config = dict(
    d_model=128,
    activation='swiglu',
    moe_layers=[2, 3, 4, 5, 6, 7, 8, 9, 10, 11, 12, 13, 14, 15, 16, 17, 18, 19],
    routed_scale=1.0,
    head_dim=32,
    norm='rmsnorm',
    qk_norm=True,
    init_std_up=0.0684,
    optimizer='muon',
    beta1=0.95,
)
Below are experts of layer 5 (counted from 0) of a mixture-of-experts language model. Rows are named router (the router's row for the expert), down (a neuron's output weights, with its number) and show model dimensions 0-127. Each number is 50 + 12 x the weight over its row's rms, rounded and kept within 0 to 99.
After each expert's rows: a language model's description of what the expert responds to. This comes from a sample of Wikipedia text that the model never trained on.

# expert 41
router:49 42 53 38 33 59 64 42 49 42 63 62 37 54 57 61 45 44 56 69 60 36 54 15 32 53 65 43 63 60 53 41 58 65 32 69 37 39 59 51 50 33 51 65 58 35 39 47 49 47 61 62 53 26 38 52 37 50 44 47 77 56 75 53 63 39 56 64 38 58 39 47 25 36 53 51 56 38 48 64 38 42 68 63 50 39 49 59 50 43 25 58 54 65 55 54 62 59 60 81 41 65 40 39 45 53 61 48 72 47 62 61 55 52 69 69 56 35 37 44 53 68 54 31 64 64 50 51
down0:50 54 40 52 42 66 27 56 47 55 44 37 51 62 19 48 71 39 69 46 53 49 34 68 55 60 65 37 76 48 68 49 27 23 29 52 64 53 62 54 46 45 60 52 56 41 48 59 51 51 40 28 23 30 66 48 60 32 48 51 38 48 57 36 60 40 38 54 50 65 59 63 39 41 60 52 59 46 58 40 38 50 21 50 59 77 49 46 56 37 42 61 80 53 64 76 45 53 49 51 57 48 57 57 52 52 58 55 40 49 41 42 52 52 46 46 48 51 73 55 71 55 55 33 49 37 67 47
down1:34 42 49 68 47 48 15 55 62 64 42 51 41 54 46 42 47 32 45 54 46 56 52 47 43 67 50 45 72 39 61 70 44 58 44 71 48 39 37 54 48 51 32 44 56 34 61 33 49 35 61 63 55 50 45 67 60 23 50 38 66 56 62 48 40 64 65 73 64 34 57 59 55 51 26 59 44 41 40 67 66 58 43 32 38 43 41 53 60 39 55 70 44 67 29 38 64 49 33 52 67 69 50 64 62 53 77 42 41 43 42 67 47 59 42 62 47 32 40 58 57 69 68 50 47 41 51 47
down2:34 62 26 54 56 62 33 56 59 53 58 56 58 28 76 53 62 47 48 67 64 51 62 37 59 45 94 66 46 66 40 51 36 59 41 45 55 59 61 54 50 69 51 50 25 39 46 56 61 62 52 42 77 39 54 35 58 62 38 47 47 49 57 45 47 69 51 56 53 39 49 34 43 34 58 66 55 45 39 39 62 55 38 28 40 38 48 64 39 25 69 60 34 48 34 50 37 47 44 71 53 44 36 67 63 59 33 52 61 54 49 57 31 48 44 58 39 70 42 67 51 55 40 56 51 60 42 38
down3:53 54 62 62 47 61 59 29 35 41 60 48 50 23 72 65 62 45 37 47 46 45 64 42 46 47 59 43 48 31 31 61 58 40 48 44 56 83 38 34 49 33 62 55 31 63 57 50 55 38 48 31 48 52 63 74 49 45 52 53 70 53 50 48 59 45 50 42 52 59 31 50 51 49 42 50 41 59 63 45 52 74 50 50 79 68 61 54 62 27 70 56 56 44 48 43 63 40 69 29 59 47 46 66 56 34 28 67 44 46 50 59 43 55 61 20 45 66 70 34 40 64 44 42 55 40 40 49
down4:34 51 54 58 57 34 37 30 32 45 59 48 43 25 52 58 57 46 52 24 39 45 34 50 54 65 65 54 54 58 53 44 52 59 56 41 47 50 47 61 52 53 41 58 57 57 42 37 59 35 66 49 35 37 60 69 46 66 77 64 56 40 40 63 61 63 29 43 55 50 44 22 32 55 52 42 47 74 56 30 53 56 45 47 55 64 47 51 61 63 50 52 66 66 44 68 28 48 50 37 29 38 34 55 65 57 54 38 51 42 53 26 49 35 56 27 31 50 75 50 38 63 51 59 42 35 71 32
What it handles: Action verbs in narratives

# expert 17
router:60 37 27 35 30 37 66 47 44 37 59 56 40 55 60 67 48 54 62 55 67 45 41 31 42 38 44 38 54 58 47 49 63 66 36 53 44 57 51 49 52 27 48 59 77 21 35 42 49 31 60 64 54 30 22 23 39 43 55 78 67 61 54 50 52 60 61 57 51 50 42 46 32 37 31 59 49 58 42 67 30 47 60 62 37 53 39 56 40 38 51 54 56 46 46 45 66 72 57 63 44 50 44 61 42 36 66 50 53 46 56 58 74 46 65 66 63 50 40 48 50 62 62 39 58 72 56 47
down0:53 41 50 45 68 34 40 48 33 61 46 19 54 59 57 73 62 43 55 55 53 70 36 29 36 39 25 48 41 48 41 50 60 40 56 41 47 58 38 40 66 44 47 52 64 29 50 49 44 44 62 57 36 62 57 59 40 32 65 41 82 57 60 49 53 41 62 68 56 55 57 38 41 68 35 61 53 55 40 58 49 56 52 27 47 59 39 33 32 48 45 34 39 47 53 37 67 74 38 25 55 74 35 39 49 54 25 48 30 53 41 39 59 38 54 46 51 42 31 37 48 62 48 50 36 38 50 47
down1:49 51 40 46 45 81 41 68 37 42 58 39 46 46 47 52 46 45 40 38 55 56 43 56 35 72 53 82 63 58 72 64 54 60 29 38 33 54 54 44 72 62 48 52 18 50 35 47 49 55 70 40 52 56 43 37 34 66 59 43 41 57 53 26 40 39 38 40 43 62 45 53 45 56 57 50 49 56 56 65 46 58 52 48 27 58 60 27 56 44 27 60 36 53 27 56 65 52 47 47 41 62 31 84 48 49 67 52 44 60 61 62 46 61 46 41 49 55 64 42 36 40 40 62 50 35 44 72
down2:31 57 54 17 57 59 57 28 55 49 57 64 58 59 74 29 32 53 54 42 52 60 42 55 54 23 61 34 47 44 54 53 65 41 63 46 54 53 34 59 58 55 52 40 49 44 63 42 34 43 65 36 66 48 57 64 42 38 41 57 80 50 48 55 49 42 34 49 23 67 46 44 36 45 31 43 43 61 22 44 65 29 67 69 44 45 58 64 47 53 43 35 42 49 57 49 39 62 47 61 35 40 68 54 39 44 46 33 45 38 54 33 68 40 64 64 35 61 53 42 61 51 49 65 68 60 54 55
down3:47 57 44 31 37 38 53 57 48 73 49 61 48 56 34 53 55 59 41 56 53 64 48 61 75 42 53 44 54 46 47 55 70 49 47 59 36 73 48 63 57 52 34 39 66 46 49 49 39 37 47 39 61 39 52 32 37 30 56 59 61 71 61 42 54 75 62 60 72 62 50 65 45 58 26 64 40 40 54 58 45 59 43 63 42 50 59 56 63 30 36 50 63 28 21 46 53 53 52 58 50 22 34 45 70 44 58 42 25 77 52 65 76 42 55 62 52 43 70 42 39 55 44 41 46 45 47 46
down4:55 65 51 28 43 40 56 44 33 39 56 67 72 45 48 59 44 53 58 26 25 57 57 63 50 43 41 38 58 52 47 44 49 47 61 41 42 44 56 56 42 35 70 66 65 65 43 53 61 45 39 52 53 42 55 50 57 37 24 70 57 57 35 65 37 49 58 52 36 44 49 37 55 57 52 57 61 56 61 66 73 42 39 55 81 42 58 53 56 46 33 55 65 54 74 46 25 33 29 29 56 34 61 79 32 45 51 68 48 54 63 54 50 37 72 37 50 45 49 57 63 59 63 56 57 67 55 51
What it handles: Plural and word endings

# expert 48
router:61 34 32 35 32 55 67 36 47 43 58 55 36 44 52 59 51 45 51 76 59 54 47 41 34 31 48 44 57 57 49 42 60 52 37 73 38 46 50 37 57 38 43 69 67 35 36 55 42 30 63 67 47 37 33 52 40 54 57 58 60 66 55 78 55 50 61 47 30 51 49 44 38 41 51 55 73 58 38 70 39 42 62 64 46 51 25 60 44 41 39 53 51 58 54 51 67 59 59 74 44 50 48 46 23 52 61 58 64 62 64 55 75 28 57 56 62 47 38 44 57 56 59 29 52 51 81 53
down0:43 52 56 29 36 30 50 62 62 54 49 52 60 64 44 48 57 71 57 35 48 41 52 35 61 48 14 31 29 48 42 47 44 58 40 50 55 35 43 42 61 46 46 51 43 40 53 76 38 55 50 38 42 37 64 51 32 41 49 40 68 68 44 55 33 53 39 55 64 55 46 37 29 64 47 56 48 55 46 34 50 65 24 63 51 58 33 54 22 47 54 46 52 24 56 55 58 61 42 38 58 60 39 41 64 54 30 46 48 43 58 38 51 41 58 54 73 26 57 53 42 58 56 80 51 56 22 42
down1:54 44 55 43 63 55 45 52 47 38 47 54 61 25 38 33 53 50 65 59 45 37 59 59 33 50 31 51 47 38 51 45 70 33 39 67 56 47 77 61 64 46 43 64 57 50 55 62 70 51 40 40 57 48 55 37 67 40 62 60 55 57 35 42 28 47 36 31 28 32 41 73 50 59 52 44 42 47 46 47 53 63 44 69 51 46 05 46 52 48 59 50 53 52 64 39 35 54 36 69 38 44 44 50 43 53 52 57 68 67 63 47 71 38 44 50 55 26 29 71 41 46 38 43 27 50 57 42
down2:26 53 48 06 42 56 38 50 44 73 47 24 45 43 55 49 64 56 56 45 48 71 49 34 42 57 39 35 57 61 50 48 67 43 55 80 55 38 54 49 66 56 56 46 64 31 59 67 33 47 49 65 54 53 69 60 28 44 51 22 58 68 84 59 41 31 58 39 57 58 60 52 47 55 59 41 54 43 48 48 56 41 50 62 61 56 53 58 51 46 52 49 48 54 49 46 46 53 44 45 55 64 72 62 77 59 41 52 48 47 54 52 54 60 39 62 68 43 51 44 50 69 64 45 67 61 30 65
down3:39 56 53 46 69 66 48 50 57 50 69 48 44 56 48 44 62 66 41 45 39 37 59 67 35 51 64 43 49 35 50 51 72 80 26 56 60 54 48 40 44 61 68 28 39 46 74 43 37 69 31 59 56 53 39 81 44 40 38 55 47 51 52 67 38 43 41 54 59 46 44 42 31 50 31 68 35 34 55 60 57 46 66 66 38 56 46 57 45 43 45 68 51 50 70 16 27 58 47 46 38 32 57 40 34 29 60 48 53 44 55 49 44 59 41 58 33 59 65 32 57 46 39 57 50 52 53 49
down4:64 58 51 43 54 41 63 71 35 71 44 48 58 58 31 43 59 49 57 59 38 50 43 38 32 32 49 67 56 38 52 46 55 55 52 54 27 65 34 38 34 51 53 47 73 51 36 66 49 46 41 55 66 52 53 52 66 63 18 60 59 58 47 59 52 58 44 34 64 27 38 48 39 50 71 45 45 40 46 59 78 44 48 51 43 24 50 51 41 74 52 40 58 59 51 68 48 49 44 40 48 32 51 49 46 37 59 58 60 49 54 51 59 66 74 56 50 70 64 53 39 84 26 57 45 67 43 66
What it handles: Foreign name syllables

# expert 62
router:47 41 47 35 37 46 70 35 34 47 65 60 45 56 54 65 37 49 57 58 57 44 53 38 31 36 50 39 65 56 56 39 56 64 30 49 39 51 59 52 59 43 45 68 60 31 40 47 50 41 66 57 48 38 39 42 41 47 49 53 64 58 59 66 66 51 66 62 26 48 43 42 34 33 45 68 65 60 39 73 34 44 59 62 35 48 36 68 46 46 38 53 45 64 48 53 61 65 65 63 40 54 31 54 21 50 64 57 70 51 64 61 66 42 65 69 64 46 51 25 57 71 62 39 64 67 57 71
down0:63 52 47 52 52 55 49 50 43 43 41 49 31 20 47 54 66 48 38 56 42 51 23 46 66 45 43 33 41 22 49 46 41 54 72 62 30 45 55 39 54 48 55 21 57 42 44 48 64 52 56 45 62 58 51 42 48 66 79 44 43 59 68 34 69 63 45 35 48 63 53 49 49 53 76 29 50 42 23 37 62 56 27 75 37 40 43 57 62 53 55 65 38 51 68 55 47 63 30 53 63 52 39 51 59 52 51 30 53 53 27 46 33 60 50 46 44 51 55 58 60 23 44 36 52 48 57 41
down1:53 60 47 53 45 29 48 53 51 57 49 55 77 66 57 30 62 66 26 65 36 52 48 55 53 56 64 70 75 62 51 44 51 45 39 49 30 30 64 55 51 51 45 59 19 46 34 74 40 26 69 40 39 66 59 52 36 63 42 50 60 38 52 52 42 54 56 32 55 41 64 77 59 57 53 40 52 36 53 38 38 50 50 60 62 54 53 54 39 49 44 30 69 40 42 36 79 55 63 63 54 45 39 49 45 61 62 69 56 64 44 46 53 44 52 60 53 60 57 48 53 38 41 31 31 27 40 45
down2:45 56 41 50 45 46 39 67 46 38 43 28 70 52 38 40 52 54 49 57 61 49 46 61 39 25 54 66 67 37 32 22 63 56 30 38 32 62 57 42 69 69 38 44 66 43 45 56 54 54 68 40 29 44 50 86 43 28 49 48 51 60 55 57 40 70 62 56 51 41 48 53 71 46 45 67 67 44 55 59 60 51 66 64 42 44 43 54 61 44 36 64 67 42 46 60 29 57 58 71 66 69 43 50 61 33 67 45 63 45 59 48 34 44 69 54 65 54 59 49 33 38 51 48 47 60 45 64
down3:46 50 33 46 49 29 59 52 43 60 82 65 35 62 48 42 41 48 49 16 30 47 39 55 58 24 37 38 54 41 42 56 62 65 40 38 44 62 22 61 31 47 66 58 49 57 39 33 67 64 44 42 46 46 33 65 36 60 44 48 53 57 54 34 72 35 45 69 36 54 30 58 58 31 33 54 47 64 48 47 53 60 36 48 37 47 53 64 57 49 51 24 59 55 51 46 28 69 52 52 45 65 29 50 49 59 47 25 45 60 41 36 51 52 62 52 46 30 46 35 50 45 58 56 59 42 64 43
down4:39 70 61 45 54 55 50 24 36 61 42 54 63 64 50 48 44 32 34 62 57 54 41 60 45 70 44 29 56 55 73 41 59 54 51 38 50 47 54 35 59 47 48 43 45 59 44 67 58 53 42 62 67 68 40 55 40 58 51 54 65 48 75 72 45 46 47 61 51 38 28 79 41 50 43 63 37 32 49 69 41 53 44 49 71 51 41 41 42 50 63 85 48 30 57 67 46 43 52 49 37 62 60 65 48 28 56 35 50 67 57 34 51 65 54 62 71 39 57 56 39 56 48 27 58 40 38 69
What it handles: Infobox labels and cell values

# expert 44
router:54 45 47 39 32 51 68 43 43 47 75 60 31 59 67 54 35 49 43 67 56 35 59 40 46 46 59 27 62 69 54 46 57 57 40 53 40 48 59 46 48 36 53 79 66 40 40 35 44 40 67 62 42 35 39 32 46 53 41 61 69 71 66 59 59 44 61 56 53 47 37 35 44 32 37 64 53 53 40 69 33 38 61 60 31 52 34 58 41 46 35 59 53 62 41 45 63 62 53 72 47 53 34 56 50 51 83 57 55 53 66 50 65 41 66 58 56 30 44 33 45 54 72 37 69 66 53 47
down0:42 54 44 54 37 43 65 61 37 45 76 23 41 39 71 43 46 41 54 44 53 55 48 38 60 63 41 50 55 44 43 57 45 69 46 58 49 57 58 51 41 63 51 43 35 58 33 34 47 58 54 62 22 64 67 50 54 54 70 62 34 36 29 11 47 51 59 57 41 57 46 40 54 81 78 63 53 74 51 37 53 33 49 39 49 51 54 34 63 32 52 68 49 45 32 62 43 32 53 60 38 55 50 45 46 50 55 44 55 44 59 28 50 51 39 23 42 65 38 56 59 38 44 43 52 45 61 62
down1:51 69 44 62 40 49 59 55 52 45 45 66 42 53 62 55 52 58 38 47 62 46 49 66 48 51 26 59 36 38 56 67 69 31 29 49 43 68 55 50 47 43 51 38 63 57 43 52 54 53 16 43 58 31 36 51 50 37 52 53 54 34 54 56 65 46 46 08 49 51 54 66 52 63 61 52 58 55 30 74 40 44 49 61 36 66 36 46 65 59 62 54 39 72 52 51 44 63 41 70 61 84 55 42 57 48 31 35 44 45 37 65 51 67 66 76 53 55 53 54 46 54 42 42 62 58 63 60
down2:49 44 51 60 32 48 49 43 57 50 46 42 46 52 51 49 53 58 42 67 50 29 65 40 48 44 53 55 70 24 62 43 64 47 35 42 41 20 34 58 73 55 53 43 74 54 61 31 67 35 42 50 75 59 45 52 39 36 29 59 42 46 41 70 42 59 36 47 52 50 46 45 35 47 25 58 65 66 54 65 43 51 37 72 21 80 32 59 42 50 50 36 42 34 45 62 62 60 19 46 42 60 64 44 50 49 58 53 53 59 53 55 50 50 26 54 49 59 52 56 47 62 60 44 35 66 48 51
down3:52 57 55 52 52 62 46 58 40 47 56 43 34 55 56 54 44 76 50 40 43 25 53 64 49 45 52 46 28 59 43 50 48 48 52 45 44 40 51 19 24 29 52 36 50 58 51 41 54 48 41 55 35 36 43 69 60 61 57 70 73 20 47 48 36 65 42 40 52 57 79 38 57 46 43 67 35 60 66 64 61 61 46 46 52 44 33 43 50 40 79 72 71 56 34 29 39 40 45 61 55 30 32 57 53 72 32 44 62 41 42 53 48 52 47 53 63 32 53 61 36 45 41 62 51 46 46 59
down4:46 57 42 53 44 53 37 41 73 46 74 82 50 36 37 44 64 55 37 67 55 62 43 30 47 68 33 34 38 54 59 48 42 47 33 53 54 59 62 33 43 67 44 54 52 60 67 73 43 57 73 62 43 39 46 40 40 64 45 48 37 60 50 34 46 38 45 52 41 44 59 44 39 61 32 45 36 37 74 37 51 44 46 49 52 49 60 52 81 57 41 43 41 66 45 59 55 48 34 44 42 51 73 34 52 57 51 41 38 44 67 67 60 49 30 58 20 56 51 78 42 31 49 60 46 57 62 57
What it handles: Word-final suffix pieces

# expert 4
router:69 43 45 32 38 55 56 40 41 42 64 58 43 56 48 58 35 55 54 54 53 44 57 42 38 40 53 31 68 53 57 47 59 75 32 53 34 52 67 51 60 45 39 63 60 46 38 43 42 41 64 55 39 42 43 49 45 47 43 57 66 64 62 58 68 47 47 72 35 33 34 31 35 34 56 75 67 50 35 73 48 39 60 64 32 37 38 78 35 53 40 49 49 56 59 33 67 56 59 65 43 67 27 43 44 40 60 60 62 48 54 50 65 44 64 50 59 41 43 30 47 73 67 29 56 66 57 59
down0:56 62 50 36 37 61 51 54 29 53 75 51 47 67 48 52 66 46 39 79 58 30 68 52 63 44 40 59 68 66 31 65 64 55 30 57 47 39 27 37 59 43 65 62 39 67 59 53 61 39 43 36 39 57 76 51 42 67 55 80 52 47 58 46 76 52 57 21 57 40 59 57 41 37 60 37 70 63 46 71 42 66 56 53 57 55 53 43 45 43 50 33 50 51 57 51 41 53 43 50 30 63 47 29 43 67 37 52 60 40 49 58 41 59 64 60 41 57 61 43 46 45 35 50 48 50 35 44
down1:58 52 80 54 42 62 52 65 55 42 47 63 46 62 67 55 53 49 50 52 48 71 47 51 56 56 56 64 46 08 67 42 59 52 68 52 72 53 52 35 50 57 68 36 43 65 45 56 32 64 61 51 64 64 55 46 36 31 49 50 38 49 57 38 39 40 67 67 47 46 47 33 52 49 68 64 43 55 37 61 69 70 37 46 51 48 55 39 55 24 69 42 52 39 38 30 43 31 35 48 43 47 58 64 59 69 44 66 28 52 42 38 51 62 39 45 63 45 70 47 56 56 65 67 39 52 31 61
down2:72 24 40 57 40 47 48 47 42 47 60 60 63 66 61 60 41 51 50 32 36 71 33 58 47 49 46 29 68 38 48 42 42 56 60 47 47 62 59 19 48 41 54 49 53 52 45 50 40 65 49 58 38 56 47 30 68 34 65 25 61 49 55 72 55 54 65 51 67 45 56 53 56 57 39 12 54 42 35 40 29 58 61 46 40 73 64 54 54 56 59 41 53 68 37 61 49 50 37 51 58 39 72 26 60 53 51 56 55 53 64 42 55 56 65 59 54 31 60 50 70 54 61 57 48 40 69 34
down3:58 52 64 47 51 53 59 32 45 63 41 51 50 48 32 62 39 37 43 21 53 69 52 59 58 33 67 39 30 60 63 49 66 52 46 45 57 50 71 37 58 43 45 36 58 21 55 49 50 51 45 46 51 45 39 42 64 20 52 60 61 55 56 67 45 72 36 73 47 45 40 61 41 57 36 48 50 53 54 48 31 50 50 25 51 66 50 53 43 61 78 51 62 70 48 39 75 60 54 32 50 62 73 39 58 46 32 44 38 38 43 46 50 45 38 74 41 53 30 56 41 67 68 52 40 53 68 44
down4:46 44 41 61 27 53 58 54 64 43 33 38 46 67 54 55 52 41 49 68 58 33 44 39 57 47 43 51 45 34 54 31 51 50 54 51 55 46 39 57 59 68 48 29 56 60 64 59 68 51 69 56 48 55 54 55 48 50 53 37 75 56 53 37 49 33 44 39 76 61 20 43 49 43 49 55 79 30 30 48 64 45 57 54 58 45 72 65 38 63 56 44 49 55 46 39 51 62 41 39 60 79 61 36 47 53 42 39 61 42 51 86 17 45 52 66 36 33 52 57 45 32 40 47 60 61 36 48
What it handles: Lowercase word-opening fragments

# expert 32
router:61 50 24 32 39 40 71 43 39 45 66 61 44 56 77 62 33 59 58 55 51 47 50 47 41 48 41 46 61 54 49 26 67 66 41 54 38 44 62 57 61 42 62 60 58 43 37 45 42 46 66 60 44 37 34 42 37 49 63 50 60 60 64 47 62 40 56 52 53 34 44 38 47 35 39 68 67 64 41 61 29 31 67 76 29 40 33 54 37 63 40 59 40 76 49 47 63 49 52 62 43 56 41 47 42 43 58 57 66 51 64 60 63 43 71 51 68 44 42 27 46 75 67 42 53 65 61 53
down0:56 49 40 49 55 51 39 81 43 51 41 35 42 57 47 42 46 41 48 64 55 60 51 70 33 36 51 50 21 61 60 38 41 40 43 53 45 42 27 45 26 45 54 55 57 45 59 48 44 68 45 64 69 69 52 44 34 60 50 28 61 57 45 47 66 46 85 39 51 61 53 62 54 42 38 47 50 56 65 37 44 55 57 33 66 57 45 55 63 44 43 43 35 35 51 54 57 48 60 45 69 43 49 23 46 45 42 48 31 26 53 38 35 78 54 77 64 44 56 50 36 47 41 68 43 27 68 53
down1:58 66 61 56 47 69 64 49 70 44 36 71 62 62 49 50 42 45 38 34 36 47 49 23 66 56 37 51 59 13 49 46 66 47 42 60 72 53 67 58 56 62 51 54 52 39 69 31 58 23 60 36 35 68 54 62 65 64 46 47 27 53 53 25 53 54 52 45 55 49 39 35 49 60 54 48 65 47 50 62 47 63 47 41 33 51 43 59 45 31 64 34 65 60 50 67 54 55 60 63 65 56 33 53 41 59 41 40 51 44 44 52 41 56 38 37 45 60 49 49 45 51 68 26 43 60 34 25
down2:55 42 75 54 47 56 40 46 51 45 45 50 56 65 45 64 73 49 51 32 35 33 36 61 67 74 71 51 42 50 37 95 47 56 46 60 54 50 52 27 42 46 75 50 51 67 35 43 39 63 50 61 67 42 59 57 53 53 48 60 50 51 52 56 41 50 60 73 51 69 41 45 58 52 44 39 52 46 54 35 44 56 79 35 56 41 76 63 68 57 47 56 34 63 61 32 62 29 37 27 49 67 62 53 49 58 42 41 54 53 44 47 49 48 34 44 57 35 54 54 65 45 65 63 67 38 51 46
down3:55 72 77 57 43 32 43 49 56 45 43 54 56 54 39 54 51 40 51 53 54 59 61 59 54 48 32 52 78 47 40 49 41 55 47 61 39 37 52 56 33 71 65 54 43 52 48 42 38 42 34 56 68 58 70 36 58 65 34 52 56 53 50 50 47 56 32 43 51 31 28 55 29 42 62 41 58 35 76 32 51 45 46 28 65 28 31 68 36 57 31 45 68 57 53 37 36 56 80 48 44 67 70 52 50 41 59 57 57 51 67 51 62 40 46 86 59 61 47 46 45 45 49 43 38 35 48 44
down4:43 48 31 49 57 39 43 36 55 69 31 35 47 39 39 43 33 40 57 50 46 68 56 51 71 41 68 52 66 46 45 59 42 44 53 58 42 42 41 75 31 81 51 43 50 56 84 30 65 52 42 58 52 59 50 45 57 61 35 55 29 61 67 38 56 64 44 31 37 42 57 38 48 33 34 53 37 57 36 31 37 28 49 56 39 54 39 45 47 71 69 48 50 50 42 48 54 39 46 36 45 28 45 44 48 77 47 57 45 68 42 38 56 53 45 45 33 51 61 73 73 49 33 56 48 52 49 46
What it handles: List-introducing colons

# expert 6
router:57 33 44 40 32 49 65 30 43 42 61 68 40 40 58 57 36 65 64 54 66 44 59 51 34 43 43 42 55 53 53 48 65 63 35 59 36 48 54 44 61 41 48 69 62 36 36 42 38 35 66 51 31 33 39 35 50 37 54 60 64 55 69 50 58 50 66 56 37 54 28 41 34 37 45 64 66 60 34 76 37 39 56 62 36 46 34 56 45 46 35 57 50 55 63 52 70 51 66 65 41 67 43 47 26 51 67 62 71 42 68 61 58 37 54 68 58 45 35 37 55 60 62 29 70 62 55 61
down0:69 54 38 51 67 70 41 58 55 47 43 39 72 41 54 52 36 61 61 49 48 42 51 64 64 42 44 49 47 38 42 19 38 75 43 49 51 33 50 48 44 18 69 42 45 48 67 57 44 45 29 56 59 34 82 65 52 54 61 36 42 39 52 62 72 75 58 68 73 43 66 42 46 49 58 53 72 61 30 54 55 49 46 52 53 68 46 62 41 31 59 47 61 67 44 72 56 66 46 50 51 52 64 43 62 60 46 45 43 48 56 52 74 40 48 44 54 59 60 52 62 53 54 40 59 43 29 60
down1:61 35 34 50 52 40 73 39 40 65 43 30 51 68 20 61 52 53 57 49 56 45 56 74 50 58 44 31 55 47 67 53 34 44 49 36 62 52 49 46 51 43 53 56 43 43 55 45 58 52 54 36 25 61 53 66 34 43 69 63 64 43 74 47 53 46 47 55 54 37 50 49 61 39 42 52 63 34 43 56 64 44 52 46 58 40 55 45 40 66 33 55 52 48 38 58 33 20 64 28 76 49 57 28 58 27 33 34 63 66 45 57 63 30 42 81 48 52 66 52 55 47 61 44 50 33 61 51
down2:65 37 64 47 35 38 64 79 59 65 45 46 58 63 51 16 50 50 69 41 62 51 53 65 54 31 56 33 48 52 57 38 52 67 60 56 56 59 57 55 49 47 61 64 25 51 53 41 71 53 35 52 55 62 58 17 54 64 61 63 48 55 46 34 38 70 55 34 46 73 61 39 53 41 49 49 53 47 55 58 50 47 36 39 37 28 72 41 62 55 34 36 59 58 54 28 73 66 64 45 38 48 65 46 43 45 46 62 62 41 36 45 34 36 55 46 51 28 63 71 50 51 51 52 59 45 51 46
down3:38 62 36 56 39 57 60 42 71 59 47 56 54 54 59 35 46 44 58 66 44 47 51 49 28 58 42 40 67 53 66 30 47 55 57 59 65 57 26 52 60 38 26 50 39 59 56 58 56 59 45 31 85 68 68 59 43 44 59 29 65 39 51 72 51 40 61 68 58 42 43 42 54 53 41 54 41 57 47 48 35 47 42 43 53 43 29 71 42 34 46 63 56 51 53 44 39 67 52 51 61 50 44 57 46 32 55 64 73 62 13 51 48 32 35 46 49 14 43 45 52 62 44 50 42 53 48 65
down4:46 52 28 37 31 56 71 48 67 50 44 50 50 87 58 60 58 45 44 65 64 45 23 26 58 51 48 26 46 50 40 60 55 56 51 41 66 45 60 65 55 43 64 57 53 53 53 58 65 26 55 39 40 36 40 48 69 54 50 25 57 42 52 56 23 42 31 39 54 51 59 39 59 60 58 52 72 65 52 55 40 66 55 55 54 61 44 59 39 41 69 51 32 44 74 43 69 53 51 27 40 71 65 47 58 61 32 42 54 57 54 47 61 31 33 54 64 48 59 37 45 42 58 59 57 52 62 52
What it handles: Places and institutions

# expert 49
router:66 47 20 34 29 64 66 27 39 52 60 76 53 48 60 56 45 72 66 68 57 48 60 45 33 24 48 49 65 55 59 42 59 60 46 54 43 58 62 39 47 43 49 68 67 26 32 55 37 37 56 53 47 39 41 49 53 43 46 52 58 53 49 65 57 42 57 48 40 45 33 36 45 44 53 52 64 48 43 75 41 38 67 61 45 46 37 45 25 44 28 58 44 63 59 44 51 56 62 60 51 45 49 53 31 51 62 54 60 57 63 58 64 25 49 59 67 48 44 44 62 72 78 26 60 56 49 47
down0:72 69 58 49 60 69 41 36 64 40 77 49 53 39 39 42 38 49 51 40 48 40 59 63 50 53 62 62 43 67 64 37 58 66 55 33 44 50 57 72 49 49 40 44 36 53 55 52 45 58 48 64 37 54 50 30 44 43 75 63 50 41 50 25 38 64 47 55 51 46 53 62 33 43 31 61 67 54 43 62 20 43 56 23 39 40 53 30 31 48 47 60 19 48 56 43 35 65 47 49 49 48 37 51 53 50 44 78 51 57 55 64 32 58 42 38 50 34 38 36 38 58 52 54 54 22 63 38
down1:45 73 47 59 56 59 37 63 43 31 55 58 48 39 22 35 26 42 56 36 61 60 46 33 28 52 36 36 61 47 44 55 46 50 49 38 47 48 56 55 37 45 46 58 43 51 65 50 28 35 72 28 57 56 50 40 61 47 46 55 69 60 49 49 58 42 41 69 33 52 43 37 37 31 45 33 73 48 47 39 30 46 39 55 40 60 67 37 59 55 59 41 73 47 61 82 45 73 55 43 45 46 45 62 50 45 67 42 53 51 39 33 44 65 60 41 43 42 56 29 71 67 52 55 68 51 69 61
down2:43 51 51 27 58 34 56 52 37 47 48 60 53 43 78 36 52 38 26 41 43 73 62 51 59 54 42 24 31 40 42 54 44 60 61 50 64 39 39 28 47 56 40 27 62 69 38 57 41 52 30 54 58 37 62 46 42 30 47 58 54 56 34 60 49 33 59 34 71 30 43 36 55 52 50 43 34 33 51 58 47 26 56 60 52 46 64 59 38 35 36 48 69 55 43 54 64 53 48 56 44 41 46 60 49 68 66 37 51 40 34 41 59 56 59 40 59 42 71 36 58 53 36 75 64 58 39 69
down3:44 44 53 52 59 47 70 74 43 32 58 52 50 52 47 42 37 49 64 46 47 53 66 62 43 49 36 46 52 31 28 38 57 48 47 51 47 43 50 59 56 31 35 59 52 47 29 32 45 31 55 53 42 50 45 30 54 55 31 64 51 49 66 41 66 58 62 38 55 51 45 52 55 29 40 17 69 49 75 67 36 68 59 57 50 46 58 56 50 46 50 35 44 73 68 20 46 55 72 71 48 54 63 58 53 66 45 36 55 67 49 59 45 42 55 48 53 73 35 37 37 50 33 38 32 51 77 52
down4:32 47 64 53 57 32 49 55 50 44 41 54 59 40 52 53 43 49 37 34 58 60 29 41 52 55 82 60 59 48 53 66 58 51 43 61 65 47 55 63 28 51 65 44 62 45 48 14 47 55 56 27 19 58 54 53 48 44 55 39 33 75 41 55 23 55 48 41 22 52 44 40 34 55 42 50 45 46 46 44 58 55 57 37 54 54 41 54 55 55 63 38 38 74 40 66 50 29 28 55 51 54 57 75 49 57 45 34 54 56 50 40 48 30 30 42 42 59 66 58 45 58 52 36 73 38 64 54
What it handles: Vowel pieces inside names